config = dict(
    n_layer=14,
    d_model=192,
    n_experts=80,
    experts_per_token=2,
    d_expert=96,
    d_shared_expert=192,
    activation='swiglu',
    moe_layers=[1, 2, 3, 4, 5, 6, 7, 8, 9, 10, 11, 12, 13],
    router_score='softmax',
    normalize_top_k=True,
    routed_scale=1.5,
    balance_loss=0.0162,
    balance_bias=False,
    shared_expert_gate=True,
    init_std_router=0.00945,
    lr_router=0.00117,
    n_head=3,
    n_kv_head=3,
    head_dim=64,
    vocab_size=2516,
    norm='rmsnorm',
    norm_place='pre',
    norm_eps=1e-05,
    positions='rope',
    rope_base=10000.0,
    rope_fraction=1.0,
    qk_norm=False,
    attn_scale=0.125,
    tie_embeddings=False,
    parallel_block=False,
    init='normal',
    init_std_qkv=0.0341,
    init_std_o=0.00644,
    init_std_up=0.0341,
    init_std_down=0.00456,
    optimizer='adamw',
    lr=0.00182,
    beta1=0.9,
    beta2=0.95,
    weight_decay=0.079,
    lr_head=0.00527,
    grad_clip=2.0,
    warmup_steps=517,
    schedule='wsd',
    decay_fraction=1.0,
    decay_shape='sqrt',
    final_lr_fraction=0.1,
    batch_tokens=65536,
    seq_len=512,
    doc_mask=True,
    train_tokens=439100000,
    steps=6701,
    dataset='wikipedia_en',
)
Below are experts of layer 4 (counted from 0) of a mixture-of-experts language model. Rows are named router (the router's row for the expert), gate (a neuron's input weights, with its number), up (a neuron's input weights, with its number) and show model dimensions 0-95. Each number is 200 + 40 x the weight over its row's rms, rounded and kept within 0 to 999.
Before each expert's rows: a language model's description of what the expert responds to. This comes from a sample of Wikipedia text that the model never trained on.

# expert 38
Pieces in foreign names
router,137,204,215,200,187,186,231,228,208,205,201,196,151,211,225,244,172,197,214,281,196,234,239,219,149,138,204,151,171,198,180,249,197,242,177,196,194,263,203,189,192,147,201,126,246,180,188,202,128,194,110,193,153,147,226,154,209,222,280,241,250,259,146,228,151,146,186,178,162,202,191,224,177,231,178,259,165,150,210,135,157,271,187,143,196,241,205,220,229,174,190,183,267,145,182,259
gate0,178,212,213,144,220,258,267,197,161,183,216,210,253,163,196,113,202,307,248,176,191,209,265,203,194,188,193,133,207,253,206,174,267,186,120,179,183,199,163,165,185,180,254,183,198,267,176,215,203,133,250,173,193,207,217,139,325,220,215,180,183,249,228,210,195,183,172,226,237,243,250,222,265,181,287,165,248,178,201,202,198,163,267,238,154,237,206,198,186,201,188,184,205,172,197,88
up0,248,227,197,219,223,191,257,186,152,221,254,210,224,184,169,180,209,273,315,243,163,179,246,188,220,270,191,207,234,229,244,244,192,182,176,204,168,151,98,220,218,155,247,191,215,185,106,215,194,220,178,216,182,200,145,200,243,188,151,131,199,224,222,336,208,173,229,250,214,264,193,167,343,149,178,237,212,210,207,235,204,222,147,208,192,256,249,259,159,254,261,103,186,153,234,180
gate1,209,219,234,150,167,137,215,202,194,211,159,176,153,182,95,156,227,198,203,236,176,191,165,264,193,170,205,223,163,267,193,137,176,163,84,243,165,129,214,256,244,216,230,181,167,205,275,209,259,215,221,156,262,204,229,145,147,204,194,161,244,167,238,192,190,170,190,175,208,147,149,148,115,169,187,205,232,165,205,250,200,217,160,212,160,157,193,138,262,170,212,265,215,179,204,218
up1,239,225,206,251,203,226,206,198,196,167,232,160,283,199,229,154,227,170,165,230,268,229,255,162,158,182,142,164,132,184,259,210,176,178,200,165,149,193,252,222,146,182,201,228,241,156,249,255,223,113,140,193,207,211,219,173,206,190,247,242,167,228,149,144,134,170,190,116,224,184,214,210,247,216,165,220,176,252,191,235,211,171,120,212,217,188,187,150,273,200,144,148,190,241,156,196
gate2,184,275,205,170,212,115,182,220,170,185,137,200,208,217,131,245,116,176,170,195,120,167,168,257,158,174,211,187,184,164,191,287,236,162,187,214,191,219,146,232,148,211,202,205,181,113,208,211,117,200,176,272,195,209,219,186,215,240,173,234,145,202,186,219,207,210,184,216,197,155,226,173,186,208,190,174,265,193,163,188,222,228,229,286,155,189,191,198,120,210,271,273,238,203,228,216
up2,176,167,270,208,156,146,186,301,189,172,237,242,243,280,255,201,168,166,249,179,258,217,222,125,236,255,172,163,197,249,175,222,172,206,234,264,137,225,242,231,176,210,242,243,164,190,219,211,182,242,190,189,258,238,215,195,267,195,242,162,175,225,190,144,239,198,148,286,190,216,207,239,113,169,169,212,175,194,116,253,243,126,175,167,227,128,184,205,188,181,160,257,236,190,229,244
gate3,223,187,195,180,214,207,231,226,287,157,250,175,170,195,255,251,170,143,191,161,186,262,214,149,182,257,137,162,195,169,223,244,182,236,245,200,181,209,207,216,263,156,202,246,243,251,209,196,205,171,233,230,236,270,189,183,206,220,184,155,181,149,109,198,228,176,190,171,174,146,216,118,251,218,182,162,197,209,188,257,199,204,196,179,116,163,151,157,189,209,137,141,238,190,182,144
up3,197,132,219,206,150,165,106,171,208,163,209,175,206,200,211,184,156,176,201,147,143,220,194,151,244,297,237,107,135,181,183,205,213,172,210,231,211,211,234,214,138,156,242,222,195,191,187,169,206,235,163,189,244,99,235,201,240,179,282,100,189,251,226,249,180,239,224,218,194,207,89,183,227,238,216,182,212,194,207,203,176,197,241,216,178,133,158,189,194,188,263,226,227,225,191,192
gate4,207,213,164,137,227,153,246,260,256,254,171,242,258,134,91,175,223,182,139,181,221,226,163,142,198,199,158,180,192,175,197,198,223,239,266,183,173,164,239,207,172,238,200,244,225,179,194,190,274,137,181,200,223,231,175,232,233,278,196,216,210,187,227,176,168,215,161,237,203,137,187,143,275,203,246,194,180,257,216,241,200,166,188,256,136,213,226,97,245,169,219,154,242,205,237,148
up4,175,253,179,235,194,225,261,190,174,228,172,161,241,201,127,227,211,242,159,207,214,254,202,253,195,200,166,168,211,241,267,215,149,202,234,157,186,236,222,178,191,175,155,153,152,250,225,195,194,68,172,170,248,183,216,174,172,232,186,140,240,232,199,191,201,226,246,219,176,164,298,235,215,155,168,200,213,223,306,224,208,180,225,169,219,233,167,159,226,173,156,132,236,150,185,170
gate5,249,141,171,169,193,209,109,224,248,248,233,201,194,190,219,228,169,189,224,125,181,264,174,162,251,171,149,230,237,139,224,243,165,228,182,129,156,194,220,285,207,127,196,267,230,190,189,145,156,211,190,229,246,249,190,223,165,202,239,208,171,186,232,179,179,149,146,164,238,225,236,168,195,179,225,207,199,189,200,179,225,253,216,236,246,163,132,235,216,236,212,152,246,195,186,244
up5,141,242,288,221,186,149,119,209,242,175,174,205,183,180,194,296,229,201,161,177,184,228,232,199,321,248,172,208,240,194,168,196,260,303,269,137,205,232,191,204,233,86,213,229,184,161,188,71,181,233,108,144,202,173,137,236,156,219,212,254,191,227,241,234,227,231,228,181,184,285,222,211,180,137,197,168,176,196,195,207,286,243,199,249,224,178,181,195,239,186,263,206,236,214,240,218
gate6,203,203,171,208,206,163,148,219,247,208,290,269,140,251,143,203,227,259,217,186,188,234,258,177,192,130,228,200,190,135,177,256,268,138,190,225,247,226,189,225,212,227,263,167,248,240,187,143,216,127,176,219,138,277,206,204,187,264,176,168,210,211,254,210,165,201,234,231,163,187,177,191,227,326,244,300,224,210,197,310,215,218,237,298,222,197,223,184,211,204,257,182,216,192,170,162
up6,163,173,268,262,214,219,242,223,192,238,153,169,255,186,169,158,209,197,229,249,152,167,152,199,243,212,185,197,176,224,203,224,182,173,228,239,215,128,263,174,209,228,178,222,221,110,186,289,135,228,270,179,169,188,174,192,175,188,271,275,189,203,205,148,201,183,165,223,258,204,128,202,238,151,266,207,153,176,193,176,143,172,191,187,215,162,223,226,228,148,144,189,150,180,199,232
gate7,193,137,253,225,166,191,205,186,195,213,204,222,252,143,222,247,210,173,130,179,184,273,277,133,228,191,177,232,235,232,170,215,170,203,149,238,205,205,176,204,194,171,211,221,201,249,224,136,146,259,275,180,213,237,241,191,153,172,185,161,249,195,208,214,244,235,206,252,184,173,223,193,164,201,171,210,239,214,299,168,200,127,185,141,219,128,153,227,169,241,237,244,260,204,201,276
up7,162,220,173,236,151,285,218,171,195,164,171,127,235,258,218,147,242,177,237,224,148,201,228,222,143,241,205,204,194,173,213,134,177,183,277,202,245,230,213,167,225,201,160,144,183,167,278,171,138,236,153,215,222,206,196,195,199,154,204,134,207,210,137,247,207,176,180,249,148,273,118,251,121,211,196,237,201,223,207,211,188,194,206,167,135,142,160,122,147,164,137,222,198,151,222,200
gate8,243,167,184,189,145,208,205,238,243,123,187,186,177,234,245,185,181,171,265,191,92,221,170,131,139,256,149,194,223,199,146,295,215,213,237,257,242,246,177,215,172,168,189,196,163,121,232,205,189,238,259,162,253,196,171,217,152,174,244,201,164,185,211,188,199,170,161,253,231,169,254,86,184,207,212,223,199,105,165,197,282,195,219,218,243,192,159,247,205,190,192,224,202,171,221,171
up8,183,162,225,230,182,182,244,239,266,199,215,220,249,146,217,208,167,163,142,102,217,254,168,252,165,273,192,143,198,214,224,178,231,268,175,161,155,233,195,181,165,202,226,216,146,191,252,238,145,206,135,96,191,188,217,248,197,114,181,192,166,196,205,258,180,207,216,175,197,168,181,202,224,243,241,190,206,222,156,164,196,217,192,201,185,141,169,227,187,235,243,286,226,170,206,275
gate9,262,263,172,193,139,212,220,184,231,170,213,255,119,235,227,166,212,283,198,170,194,239,156,216,173,178,261,189,222,150,158,150,245,239,234,244,268,107,123,272,200,162,218,98,190,193,195,187,208,229,217,179,188,181,187,252,148,191,195,188,181,182,207,221,98,196,241,268,189,215,132,176,283,213,187,221,222,144,204,208,194,250,179,211,217,163,251,239,144,208,171,198,208,195,198,227
up9,205,235,244,212,173,198,186,197,223,145,245,222,203,157,238,180,169,208,186,145,131,214,240,222,175,206,174,233,194,210,257,262,180,232,241,238,211,162,211,241,185,243,202,257,176,230,212,100,202,210,207,260,212,222,189,209,339,235,169,206,179,189,203,252,172,164,148,168,230,201,209,214,22,169,257,149,203,245,229,184,190,220,257,171,247,170,156,199,124,198,164,199,161,201,184,162
gate10,198,113,180,246,198,173,185,230,264,216,143,155,201,228,216,126,260,194,188,290,188,290,218,196,188,144,203,226,236,201,190,267,137,154,251,222,256,230,219,251,182,170,256,220,151,245,183,249,187,299,205,187,218,248,241,215,142,219,134,178,174,136,158,177,225,202,251,218,212,165,289,160,181,171,178,221,150,141,141,184,282,211,222,164,213,144,194,148,167,233,214,170,232,197,241,210
up10,216,254,212,260,193,265,210,192,241,210,214,235,198,230,239,194,131,238,282,173,233,275,263,174,220,197,171,173,124,272,184,216,163,240,233,187,180,156,179,263,203,187,181,211,187,215,183,217,138,206,166,149,217,225,272,200,224,218,163,201,107,199,214,269,192,240,273,240,235,244,154,159,192,157,231,221,206,252,280,191,110,183,198,181,146,212,224,196,163,326,218,209,169,173,199,154

# expert 3
Mid-word syllable pieces
router,261,169,207,290,153,274,233,237,239,286,219,186,237,255,171,197,202,205,216,221,180,295,199,198,176,148,172,215,222,216,234,232,150,209,203,216,170,161,313,232,254,200,186,220,156,211,216,210,233,188,199,188,207,162,188,200,183,217,211,244,221,268,121,191,153,214,202,192,213,116,252,286,212,149,236,233,203,214,191,209,272,208,165,225,142,108,195,157,159,190,216,183,277,218,182,256
gate0,184,175,220,236,136,171,137,149,192,208,218,180,173,166,225,138,150,150,196,154,148,213,156,198,237,248,199,269,206,232,213,218,204,238,242,254,206,173,204,189,229,161,240,152,191,197,124,234,261,165,212,243,206,149,234,208,184,156,191,216,203,255,220,114,272,189,213,135,143,162,283,208,289,249,229,244,155,236,163,179,173,158,187,235,110,87,291,174,149,176,215,208,275,248,160,168
up0,190,143,217,208,164,200,249,131,238,268,168,163,250,94,210,182,137,169,223,229,183,150,172,177,234,181,206,271,208,144,211,207,255,212,203,192,184,257,119,214,242,192,230,133,242,267,192,218,230,165,264,205,271,219,170,162,162,189,236,216,125,187,225,208,161,175,138,187,178,233,216,188,181,205,224,267,185,263,190,180,244,218,180,225,257,153,233,151,284,188,190,184,222,245,268,154
gate1,198,262,219,234,164,207,85,249,195,179,275,184,153,183,185,285,238,124,232,204,200,252,149,185,253,155,282,215,244,222,110,192,236,150,143,163,215,184,193,174,233,178,199,229,202,213,219,105,189,184,229,204,250,141,183,245,148,225,210,296,205,224,226,171,168,238,141,238,198,216,196,141,190,161,194,155,213,237,222,239,258,211,226,193,185,200,258,186,152,154,199,163,204,244,225,255
up1,214,204,226,238,158,144,135,166,131,211,165,212,219,134,260,285,232,250,191,244,263,144,260,207,183,197,201,246,139,161,219,201,205,270,212,186,170,241,266,209,206,185,148,214,221,226,249,258,158,225,152,223,200,146,250,152,155,171,187,233,178,261,144,265,257,188,231,188,240,273,141,180,159,181,191,173,201,224,213,125,167,211,171,246,273,196,183,167,179,251,171,217,136,215,170,192
gate2,179,146,209,193,234,176,187,306,193,144,256,164,182,193,179,227,157,244,154,209,215,211,137,246,185,162,274,160,179,152,232,170,224,177,180,228,223,167,212,230,276,221,196,246,153,207,186,163,275,244,162,189,179,211,242,239,235,221,241,198,230,152,249,169,178,208,213,190,184,207,198,175,229,206,204,185,139,250,135,204,247,237,179,207,119,210,215,240,229,157,241,210,196,224,211,196
up2,227,262,220,180,200,176,165,131,251,225,229,248,279,191,278,214,193,152,203,192,222,131,248,220,218,270,182,177,156,202,206,177,211,153,264,237,190,215,182,169,115,200,238,189,171,201,186,149,271,201,185,178,245,185,205,169,236,151,237,166,170,191,227,233,257,224,200,214,240,190,156,166,173,172,162,273,154,264,207,173,191,187,163,189,282,180,167,290,226,217,161,130,137,147,215,199
gate3,180,220,216,129,210,180,166,260,126,240,101,207,147,228,227,248,174,179,151,228,231,204,225,149,191,144,207,151,244,110,205,129,202,190,148,188,207,126,126,225,183,193,234,186,237,241,181,234,183,227,163,242,266,192,275,158,187,204,172,214,158,217,210,261,229,150,247,229,211,191,197,151,209,160,217,206,126,217,228,154,194,294,170,169,159,179,214,242,214,209,204,159,242,252,218,281
up3,137,143,258,227,146,259,224,220,179,138,185,246,207,212,203,206,126,146,201,158,185,295,157,239,311,185,272,210,184,217,144,184,210,262,269,212,203,178,211,235,147,130,249,231,193,262,121,127,257,213,154,165,182,207,259,165,222,224,268,251,167,177,199,231,178,158,223,180,208,167,282,232,158,187,268,212,196,230,190,178,216,199,241,206,190,116,212,206,259,187,232,223,279,218,202,188
gate4,204,246,135,169,180,170,237,236,181,184,194,188,232,175,228,220,213,217,181,218,320,138,251,205,192,254,203,151,142,165,203,178,186,130,260,163,193,291,159,171,192,180,129,201,191,245,187,235,246,159,226,269,208,196,168,200,166,251,153,190,184,186,172,256,266,205,177,235,217,181,172,217,167,205,220,115,215,201,188,228,244,189,119,263,303,259,219,236,193,256,214,178,168,175,237,229
up4,217,167,143,236,277,236,206,254,148,234,152,231,219,196,234,243,243,174,156,234,175,234,156,216,208,157,175,176,210,261,254,176,248,234,184,206,224,166,207,174,216,157,185,234,177,180,180,186,158,250,161,240,187,215,253,189,226,136,209,153,214,219,187,285,233,185,206,71,188,187,240,202,222,158,154,244,187,214,142,215,190,174,244,170,155,242,206,167,245,179,161,157,255,223,198,210
gate5,187,170,153,224,155,156,195,194,210,219,154,197,179,165,121,170,216,161,249,142,162,187,215,191,175,106,190,240,186,176,176,157,162,230,162,215,234,207,191,132,264,180,171,259,233,185,215,210,69,200,191,282,109,220,206,227,228,197,208,238,237,254,264,173,200,225,233,224,214,188,213,129,208,228,240,121,102,213,197,200,263,131,162,255,150,171,158,241,205,162,221,213,177,257,246,156
up5,232,250,225,151,129,255,228,257,225,151,187,193,175,220,198,197,231,221,250,202,198,176,229,229,143,212,140,235,225,208,176,280,218,160,243,157,184,269,235,183,216,206,187,140,246,197,197,225,216,188,234,178,200,158,180,262,198,179,176,172,200,148,157,199,226,192,201,199,121,215,210,190,167,245,128,275,250,195,152,74,145,186,253,213,276,196,225,140,216,221,119,184,153,170,124,155
gate6,184,261,220,291,198,198,194,162,231,156,237,103,199,304,216,213,238,166,233,209,155,64,218,203,155,192,220,235,192,157,200,146,172,179,233,262,247,285,264,200,266,226,139,252,184,245,229,222,171,176,260,242,175,210,141,192,284,98,238,246,181,198,150,156,244,211,175,266,225,229,197,211,194,231,172,146,205,194,170,185,194,216,241,183,188,254,268,167,248,232,149,226,229,260,198,242
up6,200,166,256,163,195,214,281,206,196,146,175,202,201,183,141,202,176,244,224,175,273,333,210,177,248,175,157,169,108,219,199,217,192,138,201,217,182,244,210,151,225,134,210,129,160,281,205,201,196,157,186,168,313,199,210,142,209,262,195,142,221,173,189,204,171,212,209,188,212,211,207,230,170,210,196,192,196,199,278,156,203,192,173,213,219,201,236,182,190,174,173,179,245,166,110,206
gate7,310,214,196,214,114,184,224,189,226,190,187,200,202,171,223,171,232,120,196,245,238,224,233,240,262,136,241,192,161,200,171,245,228,260,184,220,186,175,174,229,130,183,231,190,207,193,176,194,222,134,278,195,249,279,259,190,233,195,216,216,244,222,154,183,196,255,242,204,205,178,211,247,204,265,114,202,226,138,211,238,225,239,274,282,181,169,224,173,207,154,166,179,199,206,177,228
up7,240,190,255,207,85,186,213,179,189,167,241,209,166,255,210,244,178,154,181,239,184,212,262,238,267,144,190,199,67,240,175,197,208,240,202,172,124,160,290,228,164,212,212,205,176,137,152,195,197,178,190,200,236,139,225,188,257,146,256,218,221,216,129,185,173,224,204,187,175,152,160,169,213,232,177,202,146,227,184,198,209,218,194,259,88,150,261,156,203,159,227,180,184,247,146,198
gate8,213,211,213,215,181,150,202,137,255,179,200,251,151,211,222,202,173,232,217,230,145,196,177,153,194,213,285,203,186,224,210,151,207,214,195,232,243,162,186,140,252,235,151,178,225,124,246,190,234,228,171,236,242,195,217,253,190,212,210,208,235,248,178,130,240,203,213,196,226,170,164,177,207,135,172,284,224,125,217,160,267,270,207,210,165,197,213,252,157,139,265,183,202,137,149,185
up8,195,309,144,179,251,174,169,204,164,184,235,137,247,121,150,222,236,242,131,171,218,256,177,180,181,141,216,172,223,223,169,229,200,188,179,152,177,246,163,175,208,211,164,181,209,252,278,237,180,184,151,216,213,185,225,253,166,184,162,284,206,243,164,156,157,196,154,115,236,217,126,164,201,189,214,250,217,149,218,175,223,206,188,173,282,213,176,180,198,90,222,211,248,223,162,157
gate9,181,227,121,206,203,179,180,191,255,232,186,207,194,162,232,173,234,222,173,214,278,206,200,235,171,163,203,184,154,183,213,206,184,182,177,221,326,76,169,177,250,190,234,266,157,216,283,186,166,125,212,212,198,190,140,263,151,189,184,248,210,205,213,192,186,163,135,213,179,214,274,182,249,207,194,179,178,206,167,285,224,103,149,218,250,180,187,199,194,129,153,215,150,300,220,217
up9,177,189,153,268,188,193,91,151,168,175,205,259,184,182,236,100,160,273,263,183,191,193,176,218,194,184,190,204,137,268,222,207,170,260,176,199,176,240,283,173,141,190,191,221,242,211,191,221,201,257,199,216,320,173,216,260,186,260,204,211,173,165,221,192,196,235,219,135,259,185,251,150,171,231,212,197,224,187,216,180,156,165,177,201,208,163,228,166,212,249,248,129,182,207,213,190
gate10,211,205,242,194,237,161,110,212,175,238,156,258,264,235,210,227,197,135,206,230,255,180,233,205,218,182,182,210,168,186,191,233,182,165,259,335,181,220,206,122,212,157,214,229,129,209,166,200,244,177,212,243,156,186,193,167,217,198,123,162,190,255,185,258,197,235,228,189,209,302,271,254,211,221,168,200,170,152,250,174,227,212,187,163,258,204,246,180,197,229,233,219,234,180,248,218
up10,216,132,197,218,150,159,152,237,233,212,182,204,215,211,244,187,275,128,223,185,184,108,215,207,148,160,229,174,200,223,246,212,114,87,182,236,251,236,216,182,193,194,159,159,180,234,145,198,192,261,230,217,181,204,197,172,212,190,183,165,201,221,168,132,247,108,261,187,119,280,162,244,148,138,167,194,216,185,149,173,183,241,220,202,212,213,234,236,236,189,249,162,194,217,253,222

# expert 27
Inner consonant pieces, names
router,203,177,202,174,234,196,253,174,208,204,223,172,252,198,248,215,179,226,159,250,272,199,173,176,237,145,229,202,227,221,306,178,206,196,112,182,203,208,259,212,138,267,175,176,208,232,174,185,215,193,161,204,145,179,217,151,238,224,206,124,210,257,184,179,214,176,195,171,139,211,147,191,175,138,179,242,193,153,157,193,155,202,134,191,220,222,221,239,218,152,223,180,248,270,177,224
gate0,258,241,200,335,201,175,295,258,152,155,181,182,180,224,217,226,155,231,225,210,195,239,216,206,213,142,233,209,189,232,184,229,168,211,202,267,277,249,208,227,232,193,199,184,234,156,199,223,177,191,242,199,277,131,198,175,169,149,143,135,246,210,127,192,246,207,206,287,234,186,225,135,195,233,229,248,209,252,237,135,217,164,178,198,201,186,179,242,116,216,157,206,231,250,195,200
up0,169,147,285,274,193,228,221,178,221,146,132,221,212,238,150,221,212,218,182,155,194,155,188,216,199,244,217,216,243,250,161,122,134,251,256,200,180,165,220,163,191,199,243,229,130,175,132,214,216,199,98,220,196,205,249,143,166,111,185,228,217,268,253,128,234,123,158,235,126,190,147,176,214,202,190,157,125,263,261,213,156,141,230,137,190,206,213,240,290,162,212,292,277,287,178,167
gate1,158,112,223,204,242,166,168,181,191,136,233,141,199,142,171,218,331,224,223,202,189,234,165,189,261,180,200,208,247,147,170,138,212,237,227,170,203,176,181,190,183,181,201,206,203,167,190,221,224,161,158,254,186,265,186,203,176,272,156,209,217,290,211,215,172,171,141,212,207,173,177,164,220,219,254,139,77,191,213,238,171,200,232,265,229,180,221,200,183,210,224,192,174,258,210,128
up1,146,176,235,170,190,148,194,210,198,214,252,215,184,158,267,178,272,192,198,210,226,215,182,222,181,223,178,194,134,201,167,228,233,178,238,191,175,193,234,191,198,215,228,217,253,133,169,193,214,232,222,246,136,238,211,197,172,214,183,207,179,218,179,210,188,153,246,203,130,213,228,118,197,137,200,174,203,283,180,211,165,221,180,349,188,263,201,202,202,218,239,190,263,221,214,182
gate2,140,223,217,208,202,193,154,176,277,110,204,262,165,153,195,149,251,290,172,181,228,166,264,194,191,203,174,233,167,239,141,137,265,188,220,284,209,199,196,169,193,181,199,172,220,176,217,148,217,225,224,211,176,237,210,178,197,307,222,192,180,232,116,171,224,224,185,262,232,224,172,250,179,144,115,243,198,234,288,206,227,174,193,148,218,184,219,258,143,154,250,266,129,213,201,145
up2,144,208,202,186,168,199,182,166,242,135,192,232,173,234,190,167,165,220,110,232,217,216,227,216,181,191,182,221,199,176,212,136,219,251,172,162,128,176,190,161,216,216,214,167,202,139,215,212,194,225,181,206,251,250,166,210,217,187,236,258,198,235,120,249,250,160,182,225,187,191,215,263,199,146,109,154,241,268,207,232,250,200,196,184,189,183,153,143,90,150,138,208,138,179,239,153
gate3,296,210,257,267,192,222,208,205,307,227,214,132,244,147,151,215,163,248,214,197,233,276,214,210,205,191,150,175,192,210,180,213,148,278,230,215,184,212,225,203,220,187,204,171,197,186,179,155,297,239,112,172,179,151,218,170,206,279,192,126,176,231,186,265,202,248,164,212,252,175,227,250,230,246,177,159,224,242,150,258,205,202,196,155,236,175,257,246,153,243,92,258,177,195,211,167
up3,171,166,201,154,218,194,203,194,195,125,197,218,169,196,165,151,178,236,138,158,200,178,226,206,112,195,265,167,196,199,266,188,221,268,145,187,100,140,197,149,225,160,238,230,214,177,216,284,225,174,264,253,167,231,253,204,174,148,206,134,178,209,214,268,226,154,143,169,177,194,172,226,175,194,166,190,185,197,142,212,195,139,210,178,215,259,217,215,201,166,203,277,196,297,225,190
gate4,256,206,245,173,223,246,196,108,127,211,196,197,203,145,212,170,196,155,228,173,173,226,189,176,158,173,215,128,167,117,226,243,231,118,124,173,190,205,172,192,214,261,258,159,240,132,247,161,235,173,206,202,257,219,217,186,155,213,181,192,211,137,196,216,177,165,169,175,163,129,189,127,212,205,155,154,220,177,185,240,253,157,264,231,222,198,231,179,246,187,230,219,87,159,183,213
up4,161,236,136,282,182,195,191,221,167,157,182,195,180,140,227,209,241,176,176,125,233,200,188,145,240,143,210,217,241,174,222,149,241,268,185,236,224,136,144,205,200,221,209,207,163,200,190,206,168,159,222,203,181,233,175,240,223,265,221,273,218,252,311,220,211,212,271,277,220,209,187,222,209,142,226,150,147,231,175,257,146,199,155,226,272,233,209,170,215,215,182,180,247,304,236,212
gate5,281,134,234,167,198,202,177,240,190,173,214,153,119,178,205,233,128,205,232,186,183,201,165,139,159,239,213,170,208,217,213,160,142,139,239,262,190,242,119,255,216,166,210,224,153,190,168,269,205,114,168,181,251,279,197,203,240,178,220,163,219,133,221,189,210,236,261,272,250,143,218,143,214,185,275,232,236,155,215,186,191,183,189,219,251,208,141,187,182,237,238,179,166,134,193,243
up5,216,131,188,179,249,187,193,167,179,185,229,178,202,150,225,188,203,264,240,157,189,194,199,180,265,167,239,183,212,200,213,201,184,160,211,274,174,223,156,196,205,196,180,248,205,198,205,222,249,175,208,171,201,195,199,215,299,211,235,226,206,274,187,145,223,261,219,199,241,194,185,227,167,170,156,155,153,149,120,307,160,197,236,173,248,208,156,166,116,108,198,174,149,214,151,230
gate6,275,171,168,157,279,214,196,238,242,136,197,219,125,219,234,226,228,187,127,184,183,229,212,182,192,144,222,159,187,209,156,172,151,192,155,240,260,249,208,194,184,192,158,222,209,213,210,138,163,237,198,231,240,256,221,147,227,220,247,206,124,266,137,198,184,189,182,151,285,218,228,173,152,185,174,181,235,168,238,179,189,282,200,198,221,197,196,188,169,177,167,266,188,157,236,189
up6,72,249,233,186,120,203,222,162,254,198,281,239,178,271,190,109,140,197,291,220,193,207,213,186,161,198,173,160,260,260,196,229,220,220,166,245,213,130,169,195,217,182,275,211,175,132,229,243,174,156,234,174,126,229,138,219,151,194,211,191,250,228,262,178,119,186,216,168,113,175,192,275,210,198,180,137,214,259,183,263,169,192,193,218,149,197,206,201,198,185,210,227,177,249,230,158
gate7,293,294,209,207,238,130,246,185,204,215,221,150,170,237,196,215,189,227,215,250,183,258,248,168,181,189,209,158,234,224,208,207,158,170,208,257,215,182,173,249,247,221,148,190,169,160,225,191,226,252,233,134,273,201,171,154,175,221,210,188,234,209,219,278,252,223,256,230,198,218,194,261,221,204,217,230,254,178,203,147,236,129,123,222,244,214,151,213,161,206,154,210,193,226,251,231
up7,208,127,172,298,255,200,179,216,234,187,263,168,209,281,183,86,236,230,222,247,244,213,213,197,214,188,249,225,175,163,227,145,159,206,222,221,222,238,185,129,194,192,160,254,185,261,174,164,215,181,228,180,219,90,130,260,233,225,247,224,155,257,225,221,271,205,188,212,209,298,159,238,226,173,185,200,250,189,247,217,193,175,227,183,211,239,250,251,191,207,242,241,174,220,211,118
gate8,212,162,187,158,227,191,243,145,233,223,137,106,129,204,169,155,192,213,154,211,209,242,178,172,144,187,219,262,171,157,243,253,218,185,190,152,210,172,241,253,208,213,207,148,211,193,227,185,256,169,143,225,180,200,278,227,219,158,141,215,155,182,214,120,189,201,136,201,212,155,242,168,233,269,155,228,167,128,151,193,247,245,278,179,212,215,212,293,197,168,150,226,180,206,209,134
up8,266,131,142,185,138,213,214,204,167,210,266,207,185,131,193,256,177,237,204,126,195,139,166,204,178,229,218,240,125,153,182,213,226,165,193,224,153,205,197,168,216,246,214,146,285,154,185,246,184,201,231,166,246,181,170,193,202,187,240,158,258,202,204,179,213,195,225,175,176,249,194,187,195,193,184,148,166,196,195,239,170,156,270,293,206,159,202,242,238,177,158,200,116,133,201,230
gate9,237,206,228,205,234,176,216,189,270,220,166,172,181,278,211,173,276,131,189,218,196,191,247,209,159,155,176,225,138,204,238,165,126,189,243,293,247,182,215,187,192,177,161,260,192,223,173,224,213,220,236,248,129,222,178,203,168,179,114,234,215,194,236,201,296,272,218,167,206,195,237,261,167,165,180,229,134,163,232,125,168,197,231,263,215,119,220,246,87,195,204,225,221,237,268,185
up9,177,277,262,241,183,151,199,239,216,93,220,187,179,203,255,243,188,279,176,153,179,64,183,215,195,229,183,185,245,179,186,145,233,226,204,193,203,168,240,161,155,130,179,250,280,202,165,233,160,290,165,204,165,249,208,276,242,253,196,301,187,265,198,178,258,205,188,148,179,240,175,150,206,173,184,217,211,218,182,229,230,243,252,201,205,256,176,177,180,201,249,162,170,218,191,152
gate10,206,175,140,179,171,212,236,178,209,238,261,166,245,237,261,200,124,237,218,181,184,229,180,209,167,199,228,185,227,257,212,277,194,238,113,175,219,140,218,233,174,230,158,214,237,225,245,164,171,136,187,170,198,269,192,173,182,178,232,257,133,239,249,131,208,169,189,212,205,147,179,228,230,223,134,205,219,147,183,199,220,220,228,119,189,246,154,204,204,282,119,199,113,220,235,193
up10,131,224,217,220,200,230,195,152,282,148,145,303,184,176,250,203,184,197,173,231,194,206,207,228,219,79,266,268,198,244,184,161,268,171,228,178,241,155,264,226,195,193,238,198,188,135,143,178,222,287,208,223,128,234,217,156,203,191,187,184,166,242,295,212,200,213,201,225,122,181,167,251,232,263,158,203,183,204,188,192,198,236,203,246,191,199,147,246,243,178,163,220,250,220,175,124